From a checkpoint of a small mixture-of-experts model trained on Wikipedia.
Training: a variant of Muon for the experts, 473M tokens.
Below are experts of layer 3 (counted from 0) of a mixture-of-experts language model. Rows are named router (the router's row for the expert), up (a neuron's input weights, with its number), down (a neuron's output weights, with its number) and show model dimensions 48-95. Each number is 128 + 24 x the weight over its row's rms, rounded and kept within 0 to 255.
Before each expert's rows: "comes before" lists some tokens at least twice as common just after its tokens as in all text; "gets" lists some tokens that make up at least twice as much of what it gets as of all text. This comes from a sample of Wikipedia text that the model never trained on. Tokens count by the router's weight.

# expert 13
comes before: "=", "The", "==", "===", "In ", "In"
gets: "\n\n", "\n", "°W", "Government", "- Country: United States", "°E"
router [128 120 111 124 104 120 184 161 123 135 132 130 117 151 110 123  84  97 129  69 114 148 127 135 127 113 150  90 151  96 120 126 128 131  86 150 130 118 119 143 164 113 178 125 145 145 123 120]
up0 [128 125  99  86 126 119 117 106 167 150 110 110 118 133 161 120 120  97 141 134 176 113 138 145 146 102 138 153 149 167 123 121 118 114 126 157 109 139 148 119 151 129 142 116 133 130  94  73]
down0 [154 127 137 122 138 126 123 142 153 116 104  88 144  87 111 110 129 118 118  97 100 133 121 131 129 143 121 125 144 148 161 152 152 126 104 155 146  98 138 177  95  67 134 104 147 139 190 143]
up1 [ 90 157 113 145 108 136 131  98 145 147 128 142 114 151 127 133 119 126 139 143 102 138 143 117 100 139  94 107 116 149  81 136 126 160 101 109 124  94 147 125 163 129 123 179 164 161 117 149]
down1 [127 113 108 161  93 121 118 162 133 126 145 155 136 130 138 116 165 119 118 122  80  97 113 140 187 132 161  79 118 147 129 129 119 130 121 174 118 126 139 153 130 140 155  75 108  95 125 134]
up2 [167 102 142 109 135 121 116 130 119  82 160 165 149 202 109 189 129 138 121 100 145 112 125 123 120  97 102 150 140 125  90 133  82 102 120 146 112 146 131 138 133 120 147 133 147 106 138 135]
down2 [102 156  95 182 143 115 150 124 156 144  98 108 147  82 131 149 130 132 138 153 116 117 120 126 125 117 136 121 104 168 144 164 122  89 137 134 124 102 135 113 157 141 123 162  94 151 136 165]
up3 [141  80 145 111 101 123 140 168 144 147 105 146 124 166 133  97  89 120  97 133 119 165 111 116 124 167 108 104 179 124 124 108 182 143 136  95 137 114 127 139 118 114 130 155 129 127  94  93]
down3 [113 114 118 110 136  96 119 155 113 141 148 100  92 135  97  87 152 121 121 141 120 119 129 146  94 114 153 119 176 122 118 136  88 147 106 111 146 115 141 128 125 126 158  62 112 115 139 147]
up4 [114 116 124 114 128 111 142 124 160  89 162 121 139 162 149 132 140 138 140 168 100 125 130 128 134 163 126 115 161 147 201 155  90 129 135 132  88  98 118 181 143 112 127 137 110 139 119 100]
down4 [ 96 169 142 129 111  97 144 120 150 119 120 136 156 132 115 133 134 112  88  82 120 131 142  89 142 158  99 135 106 118 119 116 153 145 111 146 115 145 137 131  97 137 118 164 129 150 141 157]
up5 [127 154  80 129 155 108 112 132 159 129 125 154 120 111 128 144 160  85 158  99 126 110 143 118 166 128 147 136 171 167 120 119 158 136 148 129 148  99 115 139 120 119 134 132 116 158 120 120]
down5 [117  89 124  88 132 104 122 167 172 142 123 120 145 167 105 125  66 114 142 147 133 143 115 160 121  90 132 155 154 124 174 106 101 120 120 142 126 120 149 128 136 151 103 180 157 115 113 150]
up6 [144 106 189 149 142 177 127  98  83 100  92 144 116 128 102 137 147 119 149 122 116 119  96 124 165 148 133 148 142 111 115 107  94 135  83 108 129  81  83 138 131 172  73 101 108 121 120 114]
down6 [125 172 126 147 108  97 107 118 156 122 111 159 146 115 157 117 118 144  93 104 150  86 124 114  85 139 145 166 137 145 132 148 126 113 152 119  84 126 128 139 108 115 166 136 162 126 116 150]
up7 [121 155 150 115 140 108 142 110 151 150 146 131 123 135 132 112  96 127 137 127  99 134 124 144 121 144 122 144 118 150 136 124 116 127 131 169 146 108 122 174 136 164 139  74 118  86 126 126]
down7 [158 104 108 158 123  75 145  77 101 154 106 133 163 136 119 117 165 123 106 158 153 101 155 119  99 125 143 102 161 127 149 141 160 103 126 103  84 144 147  81 115 116 123 130  76  96 125 127]
up8 [118  97 166  62  99 129 113 119 136 115 124 152 155 101 137  84 119 110 147 127  86 124  86  91 133 110 130 141 154 116 184 174 122 169 150 113 145 143 147 158 127 139 169 160 165 105 101 109]
down8 [115 126 110 164 106 175 127 124 159 125 139 138 169 146 156 120 101 137 104 141  97 142 168 158 100 146  72 155 109 135 134 122 148 130 144 145  86 155 110 142  98 121 122 163 126 126 130  65]
up9 [173 115 143 178 139 136 141 170  87 123  85 164 130 121 120 149 141  89 129 116 163 166 108 133 129 104  87 133 148 128 111 182 113 169 122 170 118 137 110 131 138 129 114 102 121  92  58 124]
down9 [117 107 101 107 125 132 100 147  97 118 120 120 130 102 157 110 135 173 102 129 108 140 136 101  94  92 104 120 138 133  82 107 139 144 113 129 119 141  99 145 167 165 114 104 112 111 128 159]
up10 [ 88 126 101 118 126 139 110 174 133 117 156 138  90 184  92 133 140 148  78 117 101 147  79 124 125 158 150 131 166  97 127 115 156 146 179 142  87 105 149 132 113 117 148 123 168 151 106  86]
down10 [119 149  89 144 115 127 129 123 107 160 122 127 130 112  97 117 148  90 106 181 104 138 117 134 140 153 155 134 157 113 187 121 132  98  97 129  96 186  95 121 112  76 140  88 102 113 153 178]
up11 [143 157 148 137 155 130 107 121 118 110  98 134 100 129  89 139 152 154  91 137 132 139 169 127  68 121  88 130 114 112 132 103 121 148 122 166  96 115 116 140 147 132  79 151  68 104 117  99]
down11 [115 153 123 140 127 116  92 153 179 163 154 127 100 124 144 158 139 121 188 115 136 147 133 129 164  94 123 178 135 183 119 139 147 109 174 104 144 110 111  98 104 109 149 148 161 105 156 126]
up12 [119 107  93 133 178 100 105 112 156 139 103 128 123 130  99 108 155 171 108 144 115  93 109 134 147 102 102 119 116 115 121  94 115 153 124 112 147 130 138  49 157 140 141 120 125 130 125 120]
down12 [190 118 126 143 127 125  99 128  77 165 166 121 128 117 143  98 123 125  87  86 139 154 105 150 144 123 144 101 159 126 120  94 126 112 130 130 145  94 185 137 137  99 117 100 102 141 150 135]
up13 [ 96  95 111 158 171 108 135 152 134 180 127 152 129 104 145 112 150 194 100  89 135 110 131  64  92 130 123 103  87 105 143 123 121 194 112 147 134  97 110 112  88 110 123 143 106 133 106 125]
down13 [107 137 131 151 141 134 134 148 158 112  76 108 137 107 167 124 155 101 131 159 144 108 115 139 151 132  75 140 115 105 158 125 108 119 146  72 181 118 138 138  77 127 118 152 106 115 137 130]
up14 [126 133  87 104  96 117 182  73 138 141  98 116 150  92 150 168  95 135  95 124 166 166 108 143  99  94 174 123 137 151 113 119  72 124  86 143 150 104 129 122 157 111 107 131 123 103 174  60]
down14 [113 115 155 127 165 166 162 102 140 144 152 109 129 138 120 198 114 174 129 112 140 103 147 119  94 156 111 128 130 177  94 103 124 152 136 134 141 148 150 126 109 123 105 173  96  96 125 110]
up15 [130 116 133 132 134 142 119 127 162  90 123 110  99 155 116 179 104 100 112 113 106 113  98 124  88 133 135 152  83 106 135 117 138 130 126 134 180 122 136 143 147  62 148 109  81 143 148 155]
down15 [121 124 100 186 165 103 149 103  93 151 126 141 173 121  95  91  99 107 129 115 143  83 119 117 118 133 117 101 130 108 122 117 152 146 159 115 123 130  70 119  97 144  74 133 161 101 132 129]
up16 [144 145 126 115  73  87 120 168 152 151  93 144 147 107 143 132 136 141 128 101 178 150  99 130 119  97 109 122 114 150  88 138 141 136 150 132 132 142 135 135 161  93 171 118 131 104 150 116]
down16 [119 153  97  90 131 111 133 130 140 174 104 110 130 123 136  80  86 119 131  78 106 111 131 119 127 131 135 151 184 120 119 127 121 112 105 144 112 150 150 128 143 108 120 124 107 175  75 137]
up17 [120 128 103 142 146 178 107  91  75  99 169 184 127 110 120 155 107  90 161 131 145  99 163 105 110 115 165 107 150 128 125 103 139 130 120 108 151 153 151  86  78 151 106  96 179 136 137 100]
down17 [135 132 124 174 103  95 150 161 140 131 150 157 125 169 125 115  70  99  68 138 129 134 125 114 136 120 145 113 165  77 141 155 123 131 115 130  91 122 127 124 148 127 125  97 148 175 149 140]
up18 [118 134 138 139 170 169 139  74 130 147 138 124 118  99 199 129 117 138 133 121  90 142  70 159 120 113 131 159 140 105 109 122 112 122  95 140 135 127 117  96 132 169 124  81 125 134 100 136]
down18 [108 143 132 141  99 132  85 117 149 105 168 123 139 125 132 121 127 124 177 136 178  82 106 131 110 117 149 114 169  93  90 142 165 124 157 138 104  98  88 121 130 131 111 151 154 119 135 131]
up19 [106 138 149 147 145 100 149 145 129 109  89 162  93 124 116 121 104  82 155 139 164 154  81 139 107 153 119 139 141 188 118 107  95 138 105 107 137 102  81 118 125 122 146 136 109 164 158 120]
down19 [148 116 102 164  90 158  74 120 150 106 106 135 142 157 110 176 143 126 113 156 126 157 159 167 153 150 110 113 114 181 162 151 152 125 113 154 132 142 162 162 122 156 128 172  89 107  84 118]
up20 [112 113 111 193 106 151 151 139  97 155 105  99 124 143 161 122 148 112 170 147 157  86 106 121  77 129 139 141 127 149 117 146 145 125  72 145 132 147 117 141 130 104 107 124 120 160 114  87]
down20 [130 133 130 112  93 157 105 143 119 144 134  96 123 119 181  84 196 124 130 117 135 137 105 141 118 123 143 158 132 204 138 137 124 148 129 122 120 127  99 122 120 123 106 112 151 137 120 107]
up21 [145 128 142  69 104 142 135 123 101  95  83  94  96 124 117 147 150 157 132 120 177 150 128 166 121 110  82  92 136 106 117 103  91 190 115 152 151 115 150 152 120 106 133 140 105  94 115 137]
down21 [142 131 134 151 123 115 115 153 125 103 122 133 202 129 126 174 131 124 114 136 129 100  82 206 112 111 143 116 106 127 100 158 139  94 158 141 123 154 109 102 153 167 126 101 135 161 122  85]

# expert 54
comes before: "\n\n", " The", " He", " In ", "\n", " In"
gets: ".", "s.", ").", "\".", "es.", "a."
router [133 117 117 110 121 137 128 134 167 114 127  95  71 169 127 115 142  93 167 132 144 113 115 156 125  96 108 114 130  88 128 143  94 143  78 106 164 125  79 132 137 101 167  90 100 119  83 140]
up0 [127 142 117 103  95 112 142 131 132 103 150  96 104 134 123 154 145 121 163 155 159 105  84 139 148 129 104 168 140 116 134 120 110 128 109 139 163 139 134 160 118 126  85 126 151  93 138 123]
down0 [109 133 113 157 140 107 101 131 135 140 106 137 159 122 121 118 120 150 169 156  88 126 143 128  91 107 123 118 179  94 126 125 154  84 121 164 157 127  84 126 161 144 144  90 122 107 108 115]
up1 [179 101 112 141 151 127 136 148 152 172  84 161 152 145 107 113 139 119 103 120 103 155 127  75 115 107 121 115 103 126 113 123 137 171 102 163  97 123 122 159 143  86 139 121 115 144 121 124]
down1 [ 88 128 116 112 131  98  99 102 127  72 151 107 124 126 109 126 161 124 134  52 121 179 105 135 114 153 133 138 120  77 106 105 119 137 106 114 119 134 127 118 129 148 127 166 118 113 182  91]
up2 [ 91 111 148 139  96 164 146  91 141 102 104  90 110 166 116 163 166 102  99 148 133 154 123 130 119 114 137 136 121 126 152 131 163 165 156 128 168 177 174 126 156 148 101 105 146 141 147 107]
down2 [112 126 132 101 122 116 145 131 119 119 155 143 147 168 104  86 149 127 114 143 150 145 156 110  95 145 149 121 133  82 118 140  78 111 114  88 107 121 104 151 158 105 146 112 149 153 131 106]
up3 [132 156 135 121 107 109 101 137 150 123 125  66 165 121 157 124  88 143 166  99 117 152 135 202 110 162 140  99 138 136 146 132 142 110 159 148 146 146 171 113 147 121 156 158 147 101 134 171]
down3 [120 150  95 121 131  93 143 142  99 126 153 169 121 158 146 112 115 146 137 137 117  70 158 134 177 138 137  91 158 150 160 153  90 120  95 116 145 116  91 154 137 134 109 119 102 107 147 124]
up4 [137 122 135 139 134 163 125 157 145 133 131 145  80 137 144 119 136 123 155 103 161 118  99 101 100 143 194 145 133 123  89 156 139 114 118 145 137 141 114 182 121 111 167 113 123 157 153 113]
down4 [161 147 126 103 157 155 167  77 119 111 164 115 117 137 123 153 152 102 112  81 122 147 132 146 158 130 111  81 154 114 153 115  89 119 139 154 171 135 130 140  70 112 139 117 127 125 123 139]
up5 [115 135 126 150  96 109 157 159 122 129 118 118 163 137 149 131 115 117 121 180 152 142  94 121 141 104 164 145 153 152  91  68 180 124 100 115 109  91 163 106 102 101 128 102 156 145 115 174]
down5 [125 108 153 171 130 129 111  97 151  91 133 126  85 150 109 106 155 142 111  76 114 102 172 173 147 155 107 150 116 105 177 165 115  58 114 147  83 127 139 139 115 152  92 149 110 138 136 127]
up6 [107 163  79 118  75 168 122 123 133  91 156 164 113 148 133  85 107 142 158 153 103 103  94 140 129  92 121 119 113  55 144 135 152  88 158 108 160 132 125 180 141  94  91 139 104  75  97 128]
down6 [121 133 133 150 126 111 131 164 152 178 141 107 144  77  95 114 145 131 125  93 137 164 149 103 130 103 148 126 124 173 112 155 129 183  99 113 120 130 144 139 122 144 178 131 116 137 125 123]
up7 [ 78 131 110 140 134 136 136 124 109 151 152 152  90 115 135 118 134 166 152 123 150 104  95 155 108 161 161 165 125 107 152 120  98 118 168 141 157 172 107 130 129 126 147 146 131 143 150 118]
down7 [152 144 116 124 140  99 124 122 133 110 128 137 146 154 148 152 124 104 123 119 130 146 132 122 122 121 107 107 120 117 136 147 118  91 113 139  95 139 131 103 129 108 123 126 106  84 133 128]
up8 [105 108 116 110 133 138 123  95 114 102 151 117 102 135 135 152 132 153 109 102 120 124  90 125 139  97 127 115 119 132 104  82  96 123 132 112  90 111 133  82 170 126 124 127  89 115 136 123]
down8 [ 99 138 119 141 136 127 105 162 152 163 103 116 149 153 163 122 164  99 150 133 114 170  99 132  95 117 108 130 111 133 125 128 142 139 148  88 132  95 123 164 124 149 160 130 130 124 131 170]
up9 [111 109 135 139 100 112 136 148  85 125 145 140 124 150 164 130 133 160 104 141 110 150 143 112 172 113 137 128 117 138 126 134 100 129 114 141  84 105  97  99 124  91 140 146 119 142 121 138]
down9 [118  99 117 132 153 112 159 110 182 154  99  98 146 131 150 146 101 121  96  91 126 140 134 130 110 157 131 165 144 137 145 100 121 136 125 136 149 175 123 130  99 126 146  78 116 149 141 101]
up10 [152 138 146  70 119 113  97 120 137 114 157 130 118 121 119 108 164 133 187 158 131 137 116 106 123 100 133 146 138 100 114 102 108 106 125 175 124 113 125 147  74 105 108 100 111 137 135 169]
down10 [ 88 113 125 133  63 128 125 145 130 109 109 164 181 138 154 123 122 132 121 146 144 129 164 150 134  89 143 137 149 115 152 165 125 153 119 151 130 126 142 136 156 108 110  86  85 129 101 137]
up11 [122 117 138 131  93 117 144 152  97 112 102  94 151 124 161 143 133 144 103 155 159 144 134 119 140 149  74 138 122 117 137 131  99 132 142 153 130 131 119 131 145 124 147 100 141 116 152 131]
down11 [138 120  99 116 122 140 118 126 136 196 144 123 112 185 100 157 128 119 110 123 116 148 109 169 126 122 152 127 158 124 106 124 127 148 120  70 126 159 146  98 130 133 156 137 166 140  72 125]
up12 [110 101 154 145 153 142 162 141  86 139 134 135 104 154 144 155  95 129 119 101  83 136 129 124 152 145 129 112  96 137 112 187 108 118 137 116 119 106 153 112 123 122 185  88 118 124 120 147]
down12 [140 109 181 120 100  97 106 144 161 112  73 154 164 159 129 140 151 140  61 137 117 130 152 136  91 100 124 136 169 106 157 113 122 168 106 138 119 145 109 131 112 100  99 113 121 123 121 127]
up13 [143 104  85 121 134 119  89 155  83 112 131 138 100 118 169  83  80  96  96 129 143 137 141 105 112 142 172 137  81 140 121 119 125 114  78 122 148 139 133 134 105 113 134 122 120 142 128 115]
down13 [141 116 121 132 139  87 123 124 134 129  57 117  87 140 120 157 177 137 209 120 176 113 125 133 113  88 131 129 107 185 111 122 145 109 146 127 124 110 108 145 167 112 114 118 108 129 150 161]
up14 [102 147 115 127 151 144 126 172 127 177 123 137 103 121 130 142 118  98 145 164 123 107 125 125 154 106 160 100 184 113 155 106 136 135 138 135 137 155 122 137  98 148 103 138 160 134  70 114]
down14 [135 123 148 131 116 129 105  96 168 120 117 138 104 131 101 147 146 100 171 104 143 151 165 127 108 123 105 150 145 135 127 169 104 163 101 156 114 145 117 128 104 155 122 142 134 144 139 138]
up15 [ 99 169 131 105 115 141 136 114 128 170 127 127 136 134 111 100 159 121 164 136 177 134 138 163 107 146 121 126 124 128 152 133 126 205 122 152 161 110 156 138 122 161 156 120 105 137  97 139]
down15 [126 119 128 117 128 194 118 111 114  95 120  94 142 160 129 151 104 110 114 135  97 120 124 140 128 132 129 154 155  77 103 144 128 141 125 172  82  97 153 105 130 143 157 132 114 151 126 166]
up16 [136 142 175 136 121 144 164 122 110 107 151  96 145 109 119 144 109 150 160 164 165 112 138 118 105 138 163 119 124 145 122 128 115 135 133 120 111 165 171 116 122 118 128 124 111  84 103 111]
down16 [123 136 118 143 135 113 101 115 119 144 134 152 129 173  97 103 112 126  89 113 114 102 163 156 156  86 149 132 140 136 162 146 123 125 116 168 152 138  97 122 102 121 111 157 138 173 133 125]
up17 [141 161 158  93 112 105 148 141 123 138 138  98 125 119 124 184 149 160 135 151 128 100  74 114 114 142  95 139 144 123 106 122 137 131 107 154 114 137 116 121 121 171 101 136 125  75 104 135]
down17 [112 181 130 159 119 155  99 167 108 144 124 124 102 134 110 109 160 110 118 129 152 144 129 100 139 115 144 117  93 144 113 136 141 111 161 162 106 156 177 132 112 133 115 133 148 133 140 147]
up18 [137 155  83 112 123  94  97 168 114 108 128 120 159 193 138 124 142 108 151 135 178 140 141 137 140 103 136  83 106 139 123  66 111 162 137 118 152 151 133  96 157 109 147 139 104 109 129 121]
down18 [168 133 120 121 138 134 123 200 124 135 145 153 107 113 146 149  73 108 101 175 134 143 129 158 124 124  73 131 123  79 107 121 115 119 156 133 132  78 118 126 126 109 129 118 135 124 159 102]
up19 [112 102 127 134 135 112 150 159 148 116 124 116 160 134 129 112 156 135 123 137  72 124 154 104 101 141 119 131 115 138 141 173  97 142 141 124 175 128 107 110 140 111  95 142  97 169 113 127]
down19 [118 118 110 158 143 107 153  98 147 115 112 102 124 123 125 132 121  88 120 132 116 132 140  79 153 110 132 125  65 139 113 157 129 133 112 131 138 112 128 160 137 141 113 165  91 136 155 147]
up20 [137 119 109 143 116 107 144 121 149 124 132 121 105 115  91 160 149 109 117 133 132 120 139 136 170 109 147 134  83 108 123 155 133  68 140 129  84 117 105 150 112 140  93  81 121  96 162 125]
down20 [107 107 152 111 106 152 103 155 116 129  97 155 147 129 122 104  63 196 126 127 128 133  84 149  93 163 111 101 161 126 113 118 134 179 129 126 120 172 150 100 134 146 142 120 173 158 106 117]
up21 [118 109 123 131 145 141 117 113  88  94  89 151 125 107  86 138 118 131 176 160 124 147 129 119  81 143  97 141 100 141 115 178 147 132 139 134 131 131  99 117 161  76 123 105 112 117 115  67]
down21 [119 138 105 152 145 126  82 189 162 139 119 110 168  91 118 104 120 122 165 104 145  98 114 153 119 129 146 150 138 141 115 109 126 120 143 160 171 178 137 101 163 176 106 129  99 127 129 112]

# expert 34
comes before: "\n\n", "\n", " |  | C", " |", "2", "=="
gets: "=", " =", "- Coordinates: ", "==See also==", "= ", "| Party"
router [159 159  91 111 116 121 167 103 123 118 118 110 108 174 113  80 115 108 116 146 178  91 136 147 162 104 119 124 142  79 135 145 107 141 127 120 136 149  88  98 105 115 120 136 152 171 135 108]
up0 [115 103 128 128 120  90 174 145  76 190 144 158 123 165 123  92 116 128 182 140 102 137 147 155 139  84 181 125  94 167 152 108 153 133 106 146 147 132  92 156 150  92 147 130 163  98 159 155]
down0 [157 151 128 131 105 149 148 186 138 113  97 113 156 138 130 122 104 166 143 117 114 104 113 159 116 128 162 125 114 110 142 122 126 114 159  99 122 124 123 177 164 116 146 132 117 117 155 113]
up1 [130 145 127 119 135 126 154 100 136 135 135 178 111 114 150 128 155 140 150 118 122 132 160 114 101 110 146 144  82 132 125 121 159 103 158 132 130  95  71 108 121 164  92 151 111  69  94 111]
down1 [ 95 154 110 132 125 140 102 129  78 112 144 165 120 164 111  94 128 109 103 143 106 102 161 147 134 131 103 107 151 124 134 114 111 148 107 136 143 107 143  96 123 141 148 141 195 128 182 153]
up2 [129 113 124  94  99 132 157  94 149 170 120 119  86 122 153 118 135  93 137 124 160  99  96 116 124 111 133  99 173  82 118 161 140 125 182 135 148 101 112  77 148 134  86 134 157 117 165 109]
down2 [124 103 128 144  95 121  96 125 120 147 142 140 147 167 147 101  74 153 121 145 124 106 124 132 115 104 112 128  90 140 130 107 165 109  99 134 127 167 124 129  92 129 141 147  97 126 164 183]
up3 [135 142 186 102  73 165  86 171 113 111 125 166 113 128 115 120 108 155 117 140 149  55 175 114 119 114 111 118 125 109 128 116 139 136 146 151 148 102 127 145 129 110 125 103 122 100 114  94]
down3 [ 95 152 140 152 141 173 129 128 149 168 147 106 137 105  81 136 137 111 111 128 146 105 119 118 138 161 174  89 165 126 173  83 128 121  91 142 146  91 179 140 135 157  95 134 157 105 113 131]
up4 [128 160 116 132 103  92 139 123 129 127 158 114 125  87  79 149 127 136 164 120 142 134 109 118 139  93 105  95  69 119 101 145 152 119 121 138  81 105 129 127 168 125 142 108 137 149 147 133]
down4 [117 127 129 158 128  90 105  90 151 122  92 131  98 163 125 150 141 133 133 160 139 141 157 129  86 128  97 126 150 148 109 119 129 156 127 119  92 151 135 144 118 121 130 142 115  99 124 114]
up5 [140 115  96  61 159 137 117  74 126 109 133 158 149 121 115 137 144  98 140 134 117 119 114  89 119 147  80 110 130 105 160 186 146 186 114 165 119 131 144 119 175 121 118 127 146 146 126 105]
down5 [149  79  70 176 172 131  71 186 115 152 131 123 136 136  98 165 126  93 136 132 140 129 158 116 143 141 150 108 114 123 110  65 122  94 120 104 150 134 127  88 112  96 153 114 110 153 126 170]
up6 [128 153 129 128 157 116 135 119 119 103 156 111 107 140 120 153 114 134 129 110 126 138 134 146  95 150 127 107 127 117 123 161 155 128 136 120 175 129 126 123  99 124  92 112 153 118 133 110]
down6 [109 111 150 107  89 108 102 124 124 122 130 146 109 128 119 143 109 132 141 144 105 129 116 138 143  95 134 113 146 206 131 146 106 117 160 143  77 140 131 150 154  85 105 135 162 126 154  94]
up7 [130 155 111 146 102 141 118 117  97 154 113 142 123  95  82 112 168  85 131 127  93 184 122 139 151 145 151 114 108 163 135 140 188 114  97 111 127  92 121 192 151 142 115 110 117 107 124  95]
down7 [ 87 135 152 131 137 138 147 113 111 129 175  80 141 118  96 116 101 122 178 118 145 146 128 123  92 159 136 101 121 123 152 100 130 123 125  94 124 122 108  98 135 120 133 128 113 140 142 119]
up8 [202  97 102 109 105 188 119  90 142 111 107  98 130  90 113 123 148 120  85 137 156 182 169 109 129 155 118 118 154 116 163 118  98 118 105 111 139 124 133 162 107 128 134 149 143 123 114 144]
down8 [141 127 162 131  85 142 109 120 125 161 121 171 147 118  89 132 145 121 171 111 118 138 149 147  85 147  66 128 132 107 165 123  94 131 147 152 153 169 102 115 121 129 159 138 154 129 129 155]
up9 [135 135 107  81 136 132 137 144 127 105 147 153 106 148 144 172 155 132 135  76 177 113 120 104  93 165 102 152  94 128  94 147 136 119 104 148 136 147 113 105 119 112 115 133 142 124 156 111]
down9 [163 150  97 179 139 125 115 114 146 105 147 147 114 129 122 164  97 124 182 119 161 123 125 122 148 193 141 109 140 113 100  89 140 114 122 122 127 138 112  87 146 127  97 103 121 101 118  94]
up10 [119 140 154 130 136 148 136 150 106  56 128 115 154 133 106  97 153 143 122 135 198 114 128  68 144 144 105 127 139 105 136 116 144 142 159 130 120  93 121  52 127 130 106 130 171 143 103 144]
down10 [176 114 125 148 147 122 146 119 144 104 134 131  96 121 147 145 123 132 123 144 135 100 116 114 115 159 151 140 146 158 149  86 116 169  63  91  99 130 141 154 137 127 130  97 131 125 127 162]
up11 [172 169 116 156 129 125 132 103 125 126 117  86 117 122 102 155 134 141 131 149  96 149 152 127 155 125  88 109 142 125 145 149  76 133 123 147  92 167 107 109 140  85 150 129 107 138  99 156]
down11 [116 112 121 159 134 158 125 136 131  94 139 196 102 150 172 122  78 146 101  97 131 113 140 136 132 140 106 149 121 173  99 143 110 141 127 136 137  81 152 116 124 125 155 112 148 107 141 172]
up12 [144 151 168 143 126 158 125 137 117 124 146  98 120 124 122 127 141 101  86 133  90 115 113 145 158 183 138 149 119 158 152 117  91 195 105 147 130 172 119 105 135 147  94  94 110 110 180 159]
down12 [100 130 105 103 115 109 150 107 145 139 107 125 176 120 133  72 118 141  93 106  99 131 150 133 105 109 148 114 141 150 124  94 143 134 147 129 175 131 143 119 115 127 150 146  89 135 122 157]
up13 [136 133 107 146 142 156 122 157 142 109 128 137 103 113 128 125 129 138 128 120 111 135 126  92 135 136 136 137 139  67 161 159 119 131 139 123 139 150  79 122 112  82 118 151 124 136 135 123]
down13 [132 116 129 136 136 144 120 123 120 137 161 133 113 125 171 185 127 121 114 151 122 112 132 142 101 150 136 128  94 155 115 143 130 137 103 120 162 131 148 134  92 148 124 185  94 149 183 173]
up14 [134 121 139 151 105 103 158  91 129 146 163 113 146 133 140 106 138 120  96  76 103 123 108 171 116 165 122 135 132  91 147 160 140 114  93 108 116 125  91 148 127 128  90 171 102 113 136 118]
down14 [141 138 111 160 174  77  84 148 117 132 108 137 114 125 163 125  94  97  98 123 130 132 171  89  96 119 112 177  96 119 122 142 142 157 139 118 122 141 132 178 126 154 133 133 147 106 176 121]
up15 [148 155 124 107 147 133 132 103 131 161 148 133 106 136 125 128 142 149 126 125 109 170  94 160 150 169 129 114  91 140 132 140 111 151 124 171 130 147 122 125 126 124 145 104  63 167 134 156]
down15 [116 161 164 134 102 161 161 139 131 135 152 148 138 152 117 134 129 130 104 103 135 147 121 148 103 191 121 129 135 126  65 106 126 139 155 116 154 123  94 128 161 145 158 135  97 102 121 161]
up16 [156 130 103 170 140 128 140 161  87 123 123  83 173 127 158 109 107 151 147 144 165 131 109 130 132 134 146 150 122  89 169 110 123 171 147 141 148 150 111 134 152  92 124 121 159 165  78 137]
down16 [131 112 153 120 116 142 114 101 112 117 109 141 143 157 134 129 146  96 138 122 114 103 135 122 147 134 154 114 107 148 133 169 151 146  99 124 135 132 160 110 140 153 143  91 140 145 118  92]
up17 [130 131 121 179  77 110  97 157 122 167 124 150  87 187 196 148 114 127 132  93 139 133 132 137 127 144 123  72 135 147 104 146 149 135 143 169 128 111 120  81 140 131 134 135 131 111 140 129]
down17 [ 98 129 129 138 154 181 113  97 120 141 137 168  95 162 154 149 134 126 126 105 100 147  88 101 127 113 127 122  95 152 100 140 147 139 123 127 116 127  85 158 121  86 120 125 106 111 131 164]
up18 [121 144 147 171 143  93 163 109 114 141 126 163  93 184 157 140 155 121  87 105 117 122 127  93 114  94 128 142 109 173 105 121 144 133 123 132 127 158 102 121 157 117 163 110 164  94 144 128]
down18 [148 105 134 146 158 118 117 161 146 160 115 113 150 125 117 170 159 139  98  81 135 144 149 153 136 157 115 146  81 119 134 153 134 134 113 140 134 136 125 108 117 137 105 134 144  88  94 125]
up19 [131 142  97 105 118 134 138 157 116 148 139 126  91 130 134  98 174 125 119 113 114  97 137 140 117  93 129  94 107  93  95 118 141 125 141 108 134 131 152  99 141 174 123 130 119 103 124 113]
down19 [107 118  98 125 133 131 127 135  98 110 105 126  92  86 148 175 112 103  69 160 114 129  88  87 115 101 134 113 109 122  74  77 141 147 113 122 169 163 146 117  95 140 111 137 157 171 131 135]
up20 [ 90 156 153 131 123 163 112 136 111 130 113 132 158 109 139 143 119 106 112 138 150 119 140 166 122 160 136 105 181  94 129 146 147 102 125 107 155 149 134 103 137 101 103 139 131 137 119 148]
down20 [117 144 146 135 155 113 112 154 123 110 114 145 132 171 142  91 156 144 160 146 125 152 144 133 117 118 109 151 137 131  99 128 151 165 116 108 137 173 121 107 115 123 131 106 152 154  73 133]
up21 [113  97 142 185 117  88 117  91  90 137 106 143 157 136 119 135 126 156 112 118 121 120 140 143  71 102  86 118 179 116 106 126 106 175 115 150 124 138  83 130 145 118 125  91 119 122 139 108]
down21 [181 154 123 105 143 123  89 122 148 136 141 106 153 122 154 116  85 141 166  63 103 125 177 110 136  75 157 161 126 141 151 131  93 136 143 140 100  99 130 149  92 104 131 146  89 162 111 147]